config.yaml
balance_loss: 0.00541
n_kv_head: 2
qk_norm: false
init: "normal"
init_std_o: 0.0
init_std_up: 0.0401
lr: 0.00928
lr_mult_up: 0.713
beta1: 0.95
Below are experts of layer 2 (counted from 0) of a mixture-of-experts language model. Rows are named router (the router's row for the expert), up (a neuron's input weights, with its number) and show model dimensions 0-159. Each number is 128 + 24 x the weight over its row's rms, rounded and kept within 0 to 255. Numbers have three digits each.
After each expert's rows: "comes after" lists some tokens at least twice as common just before its tokens as in all text. This comes from a sample of Wikipedia text that the model never trained on. Tokens count by the router's weight.

# expert 1
router:099100102156108150099156104103108099153153111098102109102103150147154102108154101154106157156112104155151100151106102153106101103147103104128101106103152149101153107152151107107154126104149153151154098102151149106155151151154148153156151099140154154102101109100157100111103112144103150143103100156154108104147112104103156154103155105158104151105154154152105104113156106134151154155128151105129152151152103104155156099110151147153108099111101104157113154101150153156133105105098087
up14:103105119114098118157125112113112144105128140128122137131077170134159132118132143179152147128147108137094086144085148125151102176121135145128120147138118178106119112138114078114161172042170130174163112164116127117145097109134111121129168168130159126114131112155153137133132151104146131151136122081130135129084099124124115136138121102158181105162119174160125158129087149081106144084130153122156139155140139145162129162150132114158132124122127091127134111124137133103126128114095120
up15:116104094158161165113141124161106142128136120077093099090145140157136072181115152152140146149133179165099172171112139145097101121120129126138155143083124117129172155148103118134139137149096134137145137135144173117119108090110130176137111117126107155149149129132156129114107111099112125096128124151128076094122133114107124126127164185112155110101152154153138123130094132127134123137176100117138136147112155122106111130079150149160114146128134111150097131188121139145163083103121111
up16:120149116114130148127124132138156110153116124095152087110094136131126156088118134137133134126111115127144124136093143142110132122170171153133080131122125143125131061111130165110132123126122143112119078128140139164108112122126124115146136144089115109120120144089133114107065167127155157134122108102144156121093209126094147124117106124149148114132124157098097136082101122119133118124172160108157147146166125110128127065136148067148113078114130140131124151109106124113141107075132062
up17:098132133117147099128134139136184143116134128123135171125137133105153161100112139125137149089157120109085086121115109163147109091110142105125110110128133138139107127160193109108162162156162109128159130124131104106152169138151149152154167135147152147101122136176108126154085117160172134129115136135130139137170082119095097110145146130104118118099136119108098115112142112134101128138128154102164102146120072136150079074167137119125104125110101082171100122154164157142110102094133119
up18:110161147131139129162140120134107163124094148123097135077084104173126124102123102132053123132128173143083152161098122148094138105150149135103127119121136102144132136148153154149144162152114123106143142127059136153122136148120151132135147086124143138120132130101168142129107114098135129118128077124151144122154121121131162107118087144168150161148105100134154144158178160114121152092132131147175156115138148125105168128135140140147145117098134106098123130074131114163160098134089081
up19:104110090131094112169109149086147185150119141098077137132145127073128133145162075138105137124098135103090127145133154160120103110096142131111100133128134159123152132091106162138145159106115144167131148127085120117108137163147153091130148127116159097089110183109140120106145120133137146122117085165136152115128113126148165128143148113150090138076093116164186125158123127105139142121137155125134102171111155139113146137113151089098122115141113101122117127123166124112079120134090134
comes after: "0", "9", "8", "5", "4", " |"

# expert 15
router:123116120123076132119124133125081124161137107130132134149094163152136135135129124188090130133143131127133107127138120143102114119123126101116138092126147113127134046124143107075123130109173129139172138121131170134137118117138188133127138149146127148133132068129138128127099119097103170101105130136126093090183127121117135138132122110196141152120131130130115096128123096146192136195135121071122132142124120124135125156133155153134135108081138067119124131122152133138100130086099151
up0:158087137072153080147092160127079119124137127159114122093144124159116147163105134129143153108143163151138116123138096135098116119136127136113124148077129126142165140155125100184111154153100091078155090150108158130142141142088105157137119159140122155106141158141155107119137146113104099120141176130123108127139135088074103151140131121136126128135140082145115098112125149169149133151133122080174102120129087135136130109141111118134177149114152125171079102135107122141138162155150124
up1:094106180095138108118139116122144135089066115143167122145120093132143117132093137097111117150103126152109110120140142133121084113121151091141099127120128157095150090088177127119171171137184084158138103134128115146150161142123107103152145137147145127106097142105118143081158085146117115115132130106126123139139111110125141119058136110165157133157104109142071160148128111129102138143122133121100128135151109165132168108118126102131123089159152102093082103131131097141129156142151110
up2:104134094144108086111122148140095137091144102042150150124088127120114137127132125144125197134144143124134165119098158142110124120151103093141170158084101148126134171090153140113092121140171129110124089124129151110109144137157121138117128134117133153133099185140128110110107142147115124094101124145104133119119197103139082106169080159148144101121115136136138137127143132098134143084128144141175115139144099143109126101169135105125141148112166153117132146142129090129080124145118122
up3:143144152129122130139118091108152128138154153120105122136168117162129165112095139144161154141152147103114097148093147108125146101116114181185147122101105119160150114156121131099126140111076103113149100172118110134158146161111099159120140101124148084100166078140106113117110156142138113139155140113096131131137113110132144130082087155157114142122135163126078106187112099128135152158154139137131079133126140139128156129136169141161161122128147102160153087145109107149098140107072135
up4:114125171157104147157119172106149146153099137155134135137115150145131088108137083097097090124148134096101146101165116116119139118155147108128109137129153094115166117163113150105105116150109063159139124123152123141118131116148122142115126121094097159094159109113138079165112131138158169121135174102096136143156141137160131124130198158129145087090137126124104137112131153099090107129110151089100153171138133112140086096126124105131140156091126151138177155131148140109126102099096143
up5:149155158098169162140109097144151135106160133153123113085131121160144140122145092156115161119196134111173109118098120091125100113107098141107099103108158171143093130103134138138173109115163173120130147132123118124152115140115139121112166135090112110138138126130106107116104111107139090156129119077133108159131146132160115152090147088143176135128119155125091149112120155084112151133081127153116153125096173118113162140158108138108105152107115148093131136085095137165139126151129166
comes after: "\n", " |", ".", ")", "==", " ="

# expert 18
router:099099102155110149099155105103107099153154113098100109106102151148154101105151101154105158154113104151151101152105102151103101103147102105117103105101153147100154110151152111106154126106150153152153101102152149105153155154154147153157150103134154153100100109100156102108104107144106150142104101155154111103147113105104158155101156104158101149103153154154103103111157106133151154157119150104129152152150104103155154099111150149153109101112102105159109152100151154155137104104102086
up1:127149133121113164164125120104139167150093129093114121157123138167152110125173135158169147095163136141111150150122133121107156095116118098095110137080082146112149123128138177176158148079173156191103160147088135105124113125129147150140155109151137120088113162140143124134119134149142147134136133120068112140160143112129127149136129125095110129102133155147127141103159082118104109148149160118086121101156130115123169128139075164137114110105145135153174122133115116116092121101120162
up2:134153131120128143164135139156092115155151119087114136092113154151104109106159163125136085156175121102112124132164090149156141127130130130067130150128146113140135116129133085111086115143122137122129154099137155173118101122133108150148118116133140120105101073124142188132133132127121108106117122131087142154147130144139131144120122149110130147089150162098127126126101151161165190129111130154088129139160119122138169161053143101175130106146121094135170113114105142132082105117080123
up3:131105119129138125161141118148144147146106116108121110165164122161121110104124090139107167131117126163126126105148105151088113101122152172089126120150106186107122123169111058157150084087156103143105153137101155154137111154144159156091163108072101174140147099148134106142128142131141121133146136135119153131134065144144134123140134131151065107105121132094111135144078087148128123170090146142117134138111103094152135157160127127135106118111116133118142146109126112147143108144177138
up4:159112123137111123130133139113141134139173111122125155154139157190135158094165123139137117071151149094077075158169145092117128100120113144117123144107146143125170100128128082140177132118136092147113136155142178101138144139128090111143134138153109108141107137120130130106093129137105170119100126130133201082151131128128133085138148112113133138141119155145162128144167095104138172093173087114095150116093145109130115097143112120120156116094114126118130088143094138124140121094143138
up5:139106109148130092091100119115040099155133120144109138182102167093106153169113105105128132114096169146117146147125114119096143108173107144098103136131124149139145145121102113157166201146132107132120145151125191151139122174129155137121130119104108091089115114099116123132136121127151122123124152140112077123153147117109113145125135101125168124113169089125136096101115118136098095147104112092155167131141121150101171126116072140120126119141134132163142106130152156136137121137132144
up6:088078150120119118148092088162142147118155147124122116140115119108087118114124091158148142132089125150117146119113130135149124146115081154158155122141122148133154169115118173126082165139104125132137094106146160143108111103097169130128155126142140150099156168105134099115107135148154094093090082155084138149119126098078106126104137144098102114132139129116139098140134173101094145100097148098089146141121106140158150150104149110116108135112135096184128131117172103088125149123173142
comes after: ".", " is", " was", " in", " l", " that"

# expert 3
router:100100103156107151098157105103108100152154114098102112105103150148154101108151101154106154156112104157150099150105103151106102104147103103127099104100152144102152106151151106107153126106150153153152099103151151105153153154155149155156153101139154154101101109099156101105104112143105151143104100155154110104150107104101157152102155104157104151104151154154104103111155107134152153155123150104131153150152104102156157100113150148152105100112103105157110153101149153154138106105100088
up1:114109083153096114123136123109156105176135166098085180171141063126127136116138121134146140131115128109145130154118111157098081118158105109182136158094086077146121134147111168101126156081116160141110124096158125142142095088154109098129158133171118133134143104122093173121107124144107109134122111108166127134151099141130148106134132134154153130119147154167137123127171165139127101086110091094155130126119119129126088148125132109151124129088118098127096142157161150148102117130114141
up2:118108101153135112098110097114100136120128101133145107138121125135118126120126127140102138104138140072111137130151097117132116107107090123094154164113123132138132094152155105174121119106129123152183155169115123126101162140102100118135079127147113142125143115129143147138144146132128123184096077186160195089131109132161107147145140145138162180109096138153150176120124087095084140136124114130125150115151149156109164177123131072143117110144119107134107149094149141102143139175140131
up3:113094094157120137122113083119155137085102115117153073118128106118130149072130159160131138102066100129128087127129134115107127111124157184174131143128131120126098102152139118087134139102171103137144100120145158128146099108187130138160167154138150150118102164182123077114107083152138126107108140135125129106126133118129108104111119129153100130106120099178127116110092151119106121122142139097136127144126121103130098099088145127131139143085134181089127103121180115126133116151119140
up4:153154084115108127120097121138129107134153142129101120155103069084100104120099104140134166128101105133130125106144087176130120095116128181104108140125130136137144139135082107090111119163117118154143114124166095101153105075087133112114116161105138123124102079131159126144095140118082128134124121110167132086152176114096148157129091117166091138113133154164113129160169080124126121140114152143158123175144144163173131139107130112113128126139131115151128152119154080121125132136162129
up5:141078151148122126104133123112141143130081173131098123127116176155094112094140130153090104163127157111098119087143137135098141128125105095140123149147112111154158163150168127092130115097133123128120141167107138124122142129119122106187127100098127163125126142119137134104097147115143103188127140137113116096125101120101122166110161073126132134123152149127133151093162115158106144143130160159153138081140143155105146093192101149112165128106137120163126096161166155088113163141127101
up6:148122117096064152129135151109115138144167074098141111115191177131138114115169119144163134111108124114098107155087110120086133162075135167154111106187090157115129104093129128132115131162180146131157110123107118105131117127130139133144139183090123129103122113125123114123116129133132136103122142117095179147129151117163108156101143083086091135123125136113156162126153121139116145123094103092132121142182162113115118119165109109129162122153097136162140131117125125129114144155140131
comes after: " ", " |", "–", "|", ":", " ±"

# expert 9
router:102097103156106150099156104102109098154154110099103110106102150150154102108151102153107158155116105158152100154105101150104101104148102107129103105100154146100152105152151107107153124104148152152151099104151153103153152153156152156157150100140154154100100109098158099109104116140103151142100101156154111105148112103103157154101154102157106149104148151153106104111159105137151156155128149103128150150150104103156157101110153146155115103110101105158112152102152153154130106104106087
up15:109091130113099155100139122160099096156142171121168096090106165113134126097174120108119077103135147106135118132120108132088088123128114116114148140146156111137114122127152138121118128113117107143141103188135110129145130141107134125124107158093142073129145074109137158091131117134149127102110148130141129126109112135157125150095125121085177100098113102123135144132116082132105148131149133158155126134179156134139162202138138130166130130125109132138136113135151115159068135149203120
up16:109110101122104105158110149112108146158138134134118108168121146177116108106127134103109154106101164152083090128099106156148106173106100150144107107120162166115172137142121090168127112142128138129143121130143145097119087141115130150141144170102131128114098137084122180156110112153142127156101151158134133090157107118135183132085181099151129117124114139072100112159117088109138117147149157153146117123094134121112090159134150126133130109132181122114079107151133155136147118090112145
up17:128215161119126144129147112128159136162121116152128159122117128079151130122143106146136143100113130162154087136150111135134119149098127079115088081127118115107127118124142133123124130125119164115128197149123152166137154147145152157133151165153124134120101118106175105135101108132105132086104137098117139090120126134079131108138173152094101107137136152089159116121114115105106137103099125141153158157169100103145167117072129137147165122182137131124118134145151142161101147137089120
up18:086144145142130132132126178149144114186143144169142117161137107131136155126152126107152105134129107135140112148101100108067105116139122085135125098131148107080138111135110123156105162109150147124157136135136125113160143131131113153137112161115105098143127115163121088096088118089101112103107118138111141115097111121139172146158141116138120138138100114118123145101152117171124150112210123125079168118096124158161089106131104137156148142143099138082105127152192147149093122160150126
up19:083117151081199163150146120125100134127134047098121170117144112129140111151104138092133110127092113155134105105137119121124111116153160165098117114092131130063153098079106131135128120149113134119170090144123141178115128174120147132118117146156161162128126165144125120114104147145106123107159109125100110138095090134158106142092099144133154137133136124171099145120134092152160165127128153136146155150120112104125126127150155122130095084155131145135122117135078153128147138137109108
up20:157122146149117106132161105131098110133119163128151106148126115101140174156125083137158099173052146129122105104101103181132151131100118135146100142145122122181138136105122144104123152153154092108125142123122114115174176150128111110147143123079144174137171109079125103165132106116155146113067125158129138128130144132128098138099153116106165127115138154120147154119121116121120150107109090128139139133153096097147118125146105158123105152104113146158106134129108176092156112077116150
comes after: " ", "\n", "9", "1", " (", "4"

# expert 14
router:099098102156107151101154107101108101152154111100101111102102150148155102107154104155105158155112102156150100152105103151106103105149104104125103105101154147102155106153151108108155124106149151153154102104153149108154152155155148156157151103139154156102100108100159101106103111144105151145103101157153112106148108104104155154102155102159104151105152153153104104112157107138153154156125151104129152151152104102155157101110151151155108101113103105158112155102149153153138105106108092
up1:134085143171146075158167139113069120115116178114161139122102133148153118109101132115168116140117139112115108111120105142169124098135097129168136097105155117148112131136129108123119150099139052141111154110114178125123169148142127114122135128123109163152114092096172133145128161157144168164150130158134137106110084109104148122121140152153124070145162114134114122105134141099184163158113147104130083111130096125130093109114143143125134125078123121109131107106146154142100113128131146
up2:100107153131128161184108139122112114138128108102098130129144118155122134101096096125132178147129136139101148148121097148119104145116135152122118119085127134106117128094117121071175125135112132182138101104145199118127135128124142094057142135125169141157151185123131105155147092169111100106154109133116149097158134105079110145104157115160143123088136139122146124148143133114110168129133127132075119175097161120117147133139114140166112119112136076098137142137137125109124152154092125
up3:135063111099126131103112160134082136178172112140133175089112128122147113101116114100141107127160167137105122135134148168107126142144147115089152118110148192119091111143132154142136147150117113095151153120127135133141109136107078139092143092109173140131121127124137094107162089150151117140115140143130139100101148121148152150098131129122133140165147092183146143148164090132127128141165145119094123153149080096095113117117122144150149154081123118115118090134107075090132101132126114
up4:121138122152146118095124131103150119116129145140062135162141138130085157136114135087149118159151134156155147138168137153107131126155091133111158096123133081138200081119147134126098105127146145110123139136105114106121120120127127164129183106108109124116105185129150102066127120100118105116129135102093147150137121081151110170141139102154138125146122152152116133096151125130095142117138117112066094134113103077123155123151138144184193129118143122148131131173132146145124117142139129
up5:121141132135097138095133117103139140157146161135167096142137134109133186100170116144121102121127127157118128123122134151111141146160116162139112103144101095119125107113158151083154145119152109111145134128130139127158130107138163100155189155160134102077162091131134165096171074098122129087127083118126125095145116135139126127084116143148136136112100174153122142123141109102126143132161094115149150086078114099106109160158116125151067101102124081141094152116110140107140135153146146
up6:110111143145094132132123101147118115141152115102117147125134122115122110123165125105123157171152117089127146082100135113119113132114112109136094167099131185135079129131152137132156146120145120135144120110145159089161137116129130168121117139113181113152133141108124145121097143121117137103123069123114095118134101171113102142162117126176151158133119134169106137076138173106127162140166088137135114149164124105201143153109135114127092105138134157091067160139123129107096145160174114
comes after: " of", " in", " to", " at", " for", " from"

# expert 8
router:099101101153104148099157103103107100153153111098101105105102150148157103106152102153106157155105101159149099151105103151105103105152104105122103104102154144101155105153150104107155127107148149154153100104149149104154152157152148154156150102136155153102102110100157099108106113139106149140103100158154112103149105104101157154102153102157103151104152154155104104112154107139153153155124149104128152151153105101155158102112150149152112099112103104159112151102148156151132105108107090
up1:130079121117126160149147053126127141120120170126103148156147164113126109097140116144119122106181136150150119137148155094183119146114109141120139147123167103115111157115136174140145130107104158132152158144078157140084141170143129138118146116134127123123125124151091105136107151114132135088111148154148099107154094167142127114153148122109137087097174188108142148158107110121098133136129106106100081105134128129153135100161101142166088141103133097120099087120117162116128162105117122
up2:110063141133127138133157073109173149133133130116139140086106122150172131130153147129129133125108112110100127135105136137133122120124071137188106133140133058121149125097145141119151128185138137104130100144109153096128117136147108156106103140096134153117089148111141117129151127145136099129132077089120174164149168129155147125115133108117127138113185150082141097088138136082126169129129068111131143149147126133092121107127093117111120128135158147131173132147119121101094143127120172
up3:117150162148102116107149114102121087125128136094128148169110118119151113141149137112101141128132159168121104154113128124143112093160123192132110140159106145153112117146131175135115105087133141151149147132078143174145129139152089118114133102092127132138094113134111137167107106114110147109152156086118117134119153145082114130170140103100158143150144141146075076121088148118117135095093123090162150134145119108155164091162126130156118096104128124127123178146096116126122135135098060
up4:143093121117146156127107160134088091084140154113114156107068147090146118120102159128096115124108117087114112123091130148115116148102193116163123078103100159171129128111136119130169165120151114113169117150124121135154148146125122146131126140166128172096117121139159138126160140128116105150116137151120111112134120165131120126146145163130128097111159162086148114110148134139171122102133135123139129155134134122134093078145072125186151109106071079133116116103114126130107087140158125
up5:121106133123170110111119146137130078118168119116142139181136097141124148121120103130100116139163176144138103087126125111117131097107137151106131136129098093091154145174131131090123101116170099155154157179114144155152145162152104096129140137074156093138111186129127117099162134158114113136139089095130150104155132073110119098096161133157098119117111089128125153112116132114118123148137114087180130137104120135158154165134127089133087143140140147134153100101101156155113117111130112
up6:115081121144157118086119133109111150115123085146121078135163116146137111084113155118114132159172128087120142137142096116151152143160167090167162100102132128116124148144105111138135129118164112127146115092118110159129115162133123167170191178139124113116108142108144138147145132077118096115095132126144158144115120135186115172124116117128069130135162130150152150118147102133154133116128139111078113136136131126102145108097125099134160122129097127176139106140177080120130100108112159
comes after: "\n", "|", " United", " New", " that", "H"

# expert 10
router:099099104153108151099158105103110100152153108097102111100103150150156102106152102153108157157110105155151100150105103149106099105147104107120102106100153146102154111152153095109155127106147149152154102101152149107154151155153149156155150101138154156102102108100156102108105116146105154149104099157153109105149107102101155152105154105159106149104154153153106103113156107140151157153120152105133153153153103104155158103109149146155111101112103104159113156100150150156138107106102091
up0:129102167148102128110100122097133164110145124113156130122113159128134190103162076121091143126125107069132137133155156144124110124111136153079114133142099162149144114125108185118125136118135118099119154091128127088145158141155135105110117119127139160114146117087157112119123166134083134104116094153144101101111096115132115128062094139191112128114127102153147099122163133118156178154107122151146172142111131111083143130127094089143111179147130136129118130113107135136129122122167157
up1:137106121113083118126133118153097068155155112137163102103119103148114124063123142155126125126118152144142132133140094126197106091115097146131141093178096120158115124138165158117145093151132113126122103144109156104113113143150147143118160097120129091141146137137075114108111177162085131127139096131132089156149129175098127129119144116154085133130110110128114080125119133101116155165130117132120091081101130134191106127124138138142159098102135119134111106123131136138172166107124153
up2:117106123111099137113139084145123148104163145121084162110145153109124120130152126141129133104134156160126107117145149149119136120128106108083159134120123151106115139165121135158104131116151081081156109089135157115153099161160122117175085194187128130148098116105169119151100154099127129118135131128136145100098116116106158154164098149106142149136134123113117148136138152099088137069094110127088123179135125127141124089128172117091124125131104117121169179124139157165126113102106113
up3:125121096128124135138131138114182166152183097160133119147113085118150109144125140151140121118108185122140155108126128129133097151134096160150075122112154140118148149140113113139106132116147093093162134126107140146158152151120143179127122153078116171083122117099101129140119105140105127133040088134105150119142148101156100131149156147140128116104138126153134117108125088123148151126131096130097126112118148083128153142079106125180135152133081111092119114139157146154122117168109156
up4:144106099106173139112114121115104142117134094051127136181173088167145115150106106091143160123146100138154163114155122126119101110135123158125123171126155105116141115140135121089075143106114127129154070147132166110118129106135106119127149113139106137156119157137127113170094174126135138166139086124110114124126143144105150124156145126185107157115132172150087158132115144162151137106117159098130109127131131113139112112066130110156133099155152107107103126131102153139144165153131091
up5:100096118110157119124117115120127128123095121131151100082092105161146121132129115141112139138114137115115121130134144182108139129164152126164120108140155120128112122117138168147128111147121167159127103118109103052101146184086106125120151109113118124074180131128120078123133123145117139146094135142190103127110134119133126117083148121142117143112158117126110149131125149096104136149086122160166156080143114114166146120155129147102153137104151109138074175148118088147180148122162096
comes after: ",", "2", " March", " December", " October", " G"

# expert 20
router:100099102157107150101156103101107098152154110099102108103103148148154102107152101155109155156111105157151102152105104150105101104147101107131105105099153145101154106152153097106153129104149151153151101102154152107153152153154150156156148102137156154103099112099157099108103110143103150145102102156153110103148109103100157156103154105156105149105153154154105104114156108133153154154127150104127153151151103100156155104113151150153111100112104104157109153101150153155129107104106086
up2:116123189162104138090118115112094153138146123142124115108129078118125101133144117149150110158174151138097151132124134117113149111130103099173135111190119128096168139124137105114170156123104097168150168156098129141170153121129115118104161075123148119112124126117184085130118091161121136119172106170127131116143116098152121162134135111128157111152133121081138128138170079128141134125164153138136148098111124114143111094097080114133099115137128167153140085117089145116116145126129117
up3:130109107152137136129100093099107101097121101144151192130065170132146150100074121100099131147166131140103116140142137117087142144144133154142062137129171151095100141139136152112134130126107139127116132141112120120155137143136079145128112166163148142074107146105152142157150102114067175123121118147108110149117083131132154159137114096110127103110138132096095111125150140118125148107135103119133130093182090107140118160104175117122127110156113139083124143140118101152115100118133139
up4:111083108084155101159104156122152131127127053145094169109151150098144139163103135147121115159165151153147147128135077126162141141156086125109105111117114124155130128136157133104152124165114125119154123124155155105125101113104173136148119135132155140110144148126093142077107092088166127092129136126170104142108123172102157111123137142117100126142099155108134146161135133093107131142114189125111121130119115149124150119123147114131100119116137089144173106070173135138086148151144129
up5:099095105105113125128158138099112104131128104165113133085071171139164154143134155130129151128205092137181130087124098096119142106108130147132151114112173107142123114114130141130149140127119150164098068106153118104112113122081160107154133155082150126125137135111141113111112129133114144148138109115150139127129128120140147120132091144120137114108088130147122154146173124077150127133104134127129142187117131142155170204159123124118116130123152109120086152093079124124143146140145103
up6:119111106082120183143148090144167153157085173176099116122090133159123135103124151142152103106149068123147144181148147140132128103130126148162131087155173132132096176177132103133121161128101105100156092122141143111126123119141101150165146139133118132098118111121141151116130157075123123137119154131123088131095104124119154123109103118129091146111101182138121164105123117096107165182123124082134142154140110114121135168160136161125089119140132135125105116126138119101140114141128142
up7:089121151106108117149153080182160114124133136138108121140168159110125135101140159128091120158080153136114088141107133173150144133164121109135142155150153086136120144156147093080129096105092139127141098153068124112119102144147126137136133136159117139144090168117141151160140141122095122109130087120141153152129161144049141124059133140116124106107127126137101097116135129133153163142108149139121113139157107104128136105133117138115120138146120167090137139139114158163137156112194133
comes after: "9", "-", ":", " the", " R", "″"

# expert 26
router:100100103156107152101157106103108099151155111099105108108104150148154101104154101154106156155108105157151099151104102152106103104148104105123099103101154146102153105152151103107153125106150151154153102104150153106154153155155150155157151102141153156101099110101156101109104114140105152142104101157155113103148109105101157153101156103157102150103153154155104104111155108131153155155125146104132152150154103103155155100114151146153115099112104106160112152101149153155141105106105089
up1:122122116114127144092150131156105120194148083154118183158115099128150088111167142125136114109153109117119142124110136123103139096121097107125098124188131104140103121126132106152191115133118160133159117149138139093182144150119123151139164087079119124103142107137159127131107146129116102153114106131157103154117114145170079155139120110126170105111132116112145141091143100157151156148152114129150077110141163146144118097132127112128135100171126130111175165121143143075133146104110120
up2:101060126149189156166100173146118132154129129116091153102126169109099138163100100114118121126134160072169133153148052119129125146100112148127113103111106140110164125136116149129117144111093132124141127097134085121087120101131108166171135110124152117127119120117165139079132132143131117103132148089151128130137160120162116123087153097128141153095148113166109116146126118104117086159125136156091094153128156114130121104128127133131171100145137100163113137114117172131151122114143102
up3:092117151166131102136154101161188146139133150112174118120108118134118096148154126145139108132094151109142155145112093117142117122109089110109204101150120117099170125111120133145123108112118120127160137111161161156169100144151105168145159110124149152158162105153124094152141128089113130128133114133108103111134123117144136086078131098127173133142133134136104103131154127142086163137105136117132107134157085103143169125112168107140140093131113151150106162146103116119123118134190070
up4:145108149099104146123123104065096124169125192110114157174102153099121096126131113143135160158137152138168116108105089154130099116130164128133126114077114146129108087126134112098134131096114121147135127165097106136156127101118129116150146108102172150124158099121132097171109142138114098174104103077099149119132132128189116131154122137125176157137105120092156158161122119144135108084109115095105100132098119114130145129159136163123164121118129135124115136140113152070122140113166120
up5:090125121130099106122101106150096065149104143131117094163128151102134106133148131153124156128115081158102109088148156137104125136127104088147174133143136140141120122139081184066122153110127135151109132125141138138152139160123142125146140180118108138140167174111150140127123175132096143116071165135095168144113081125117097132117103163127101191108103116157144119132110132142148142112128121085133115144136134121141151108077095158149148119112124085115124100147117095150136109144130130
up6:184112070099140127087131118126113075122137133132079104140136142173106132120139107177164096127120126162144115147092111079141105128181123107139181154152096119139124100146097131142125151122138137118162149175147068157170169184129126102143119131134131126115095117083131136134103130143117166119115143101127121122127134126094124120135147128092147110131128096148086128133121148137126105142136131098091103112152109184087155125127132134118118094140147162119120076106156115144147123143142139
comes after: " |", " W", ":", "|", "-", " F"

# expert 27
router:100099100156107148098157105103109100152154113100102110101103152147154102108155102155106157155108103158150101151104104150105103102148104108126102105102154145101152107152152113107154130102148153152153100103149151104155153154155149154157151099138152155102101109098156101110104114139106153147102102156154114102149104104104156154103152103155101151104153154154105104112157106131151156153126150103131150151154103104157156105112149150153110101111105103158112155102149154155136104106096090
up15:112109092165136164158140130123115103135108134136111114093117120168108112122162107105112154126109086129166129150112120123114113149075084101101161157122118113137130170179112106127162162058158142139116118141123175147142137135127114138120126182157131145106154173151135123156132099130141125146112110104166120114149125109140182129132135175165116128121115092125178146115120116105123136107110083128114118129102119137088114137146086095155118161142100087146159107142149194138124110130124111
up16:111132124129119135098091108126149097116159127148126100156110151131122127132091169147127174151098080114125157106130127143127126105140132139097180119145146128148174071124162138128115123153116093111142104138133117115122126099140102121107135137142130105104139176127101079104092130162160116149128145153152144126134175096132099148095116137136163133130164170127121135091163145103104164106144069086072111158138147134146166100128166159129126131115096146081133131142083123175112106142116109
up17:140136108116124131092117100134122113144118134113114104123113150112109124142143146120128144082089134127148111116092118163089114107112133142159101131091146123157116091141164094072133114124153146131130136075139128086171110106127132137142139150126106117088113170131125114158081116176148142124113137112082140134153120146221156164118171125116127119140121147133161179098124122101122134136111157130115137139124113111153071115163105153110058113114129134107125121145154147122131127090183150
up18:158096142102183096145132122105081107147104148131089166176149161142128149132088109133143142090128130124127150089151140097139115108119183122107110100133158173095141135145148130108141149169130155147155113118152129136132122130125130145142095118140139087132094117149170114132109120165141153096140087111118141069142121137149150137155174128131103160101101129163119152147088144097086161086126130118125136140136149111132174081123153090133116143135143140118140091112082158102108118100120102
up19:104063118132152151130171119110081156123084138098094148151143138169129106136141119109101125154158150135082118107146129171115131135124123142139080125125159074110103096156127121126159103137124164156121158120128140176170085129127110118138128146126124148153129106142135084134109110119127101151114136104138122109127126122080144104113143130119149128176156096107133185133086123093129122134129140137111152128136106126154195133158107117182142095106169137094144152129105119081132128167110128
up20:152106103128155092120097133098146110121112112141151110109121137143141131109165116108095147157144117115133166141147117091146102125091113142190119146150118093136130110150141097145148105127125136113139079132119128175116134143089114150162154057114155163153149134150117156120123140099135131118091079101147141151135096130108138096127144108122122082132159172139159150155103159090150151104102137120083145183131136158149154146145168081148111136120098158139124088072120151127131155118132125
comes after: "2", " |", "\n", ".", "7", "3"

# expert 0
router:101100102154106150099155106102107098152153112097104110101101149147155102104152102154108155157113104155152100153103101152106102104148102105122105105102152145102154106153152112107154130106149151153154100103152150105155153153155149153159150102130154155101099110098158101107104112143104152136103101155154108103151108104103157154102155104157102150104149153154104104111157106137151154154128149105133153151152104104154156101114151146152106101111103103158110152099150151154142105103106089
up0:098138097103164152121135134120086115142168132151150141154105077092121128137077119146124108093124082125082112149145123086142117159169146128148118137139142125079129143126166084129123098119111140169131127114183172140107136110121114158152094130168142111158117112139109121110114103150146138086121139150111124145099137109073152120080171098133120127150169146085092129113125117140150135116145109129173141154141122121129164159131123081151132146088096144127121121110153139126182117117161121
up1:108076114119151078155098135105098120120143104134067129137136123160151134154182135128143154094145143129160080158056144105118102125134106116133123145079087165102110114146148173151149091100142124123143126128120145137127125112148120144117141129117169126097141100129140137133172140115163117130103097188107155081160135119115135122153112136102176133096143122145113113130121135108120095125099158140090112112138126177119162141115153140112162121095159158134121157092146142132121118106095112
up2:115100124120116118147117128114141120163091078122117108125090101140145099130111118117126153149118125147138164130150116134120120153122150156143088117127166155151156129125126126132142069145132158151136072101099123105123129140144153174150130090153173131098117102111132115150124130120103128153118144115092126123128116163150158132135115107126130078128140161152110100187114104185189116167102166154133094130135151110089119125152189127139109144099093133136111093099123071136105179117142112
up3:145138120112164129135124142131140131132112150136160116171126113093129110140128119089105127169120097135082105096117129119122130121152095156162163152085151121108138084155150164105176118146168105145149145155085125163126112135106133102137133133087122153124095158143117138079136108131086111154119142125112039123139086116112149145153127093107126117103129122127116132142153127163125156163139106107101162132096136124156167104128126153125107097137132137172118116121116166130105086135192084
up4:118101155118130149116106121127117088144132151141111091137119152129143105128147131136097112125137108144138121145130141139147149157099132107165106061111088116124170149125128149091123103116125125127109096101144100094113098168108128150140120140097124128095151145108180142142159154123156064159141135135159132119113129129168083117095083137159111149119151139162098118143139144091145113142123111151109164137167128108163159127067137161165108093171126150121146108102106095115127074138183141
up5:141102152158185112122139106149113102160087070143138131153105143157101123093074163150086141121132155120147131145101109114119137152117155112152155117081120142090119151151152154122106108146124114144130114086124171156118136162080154169146144106155129149087123145124105153162104148120142107101090120117141123119152145110087165152126138130092172098088093179140118115126110124136144130128081099124129138148113105104111139140136115156126154107120147118112143136141189091128089120135107131
comes after: " ", " (", " University", " F", "   ", " f"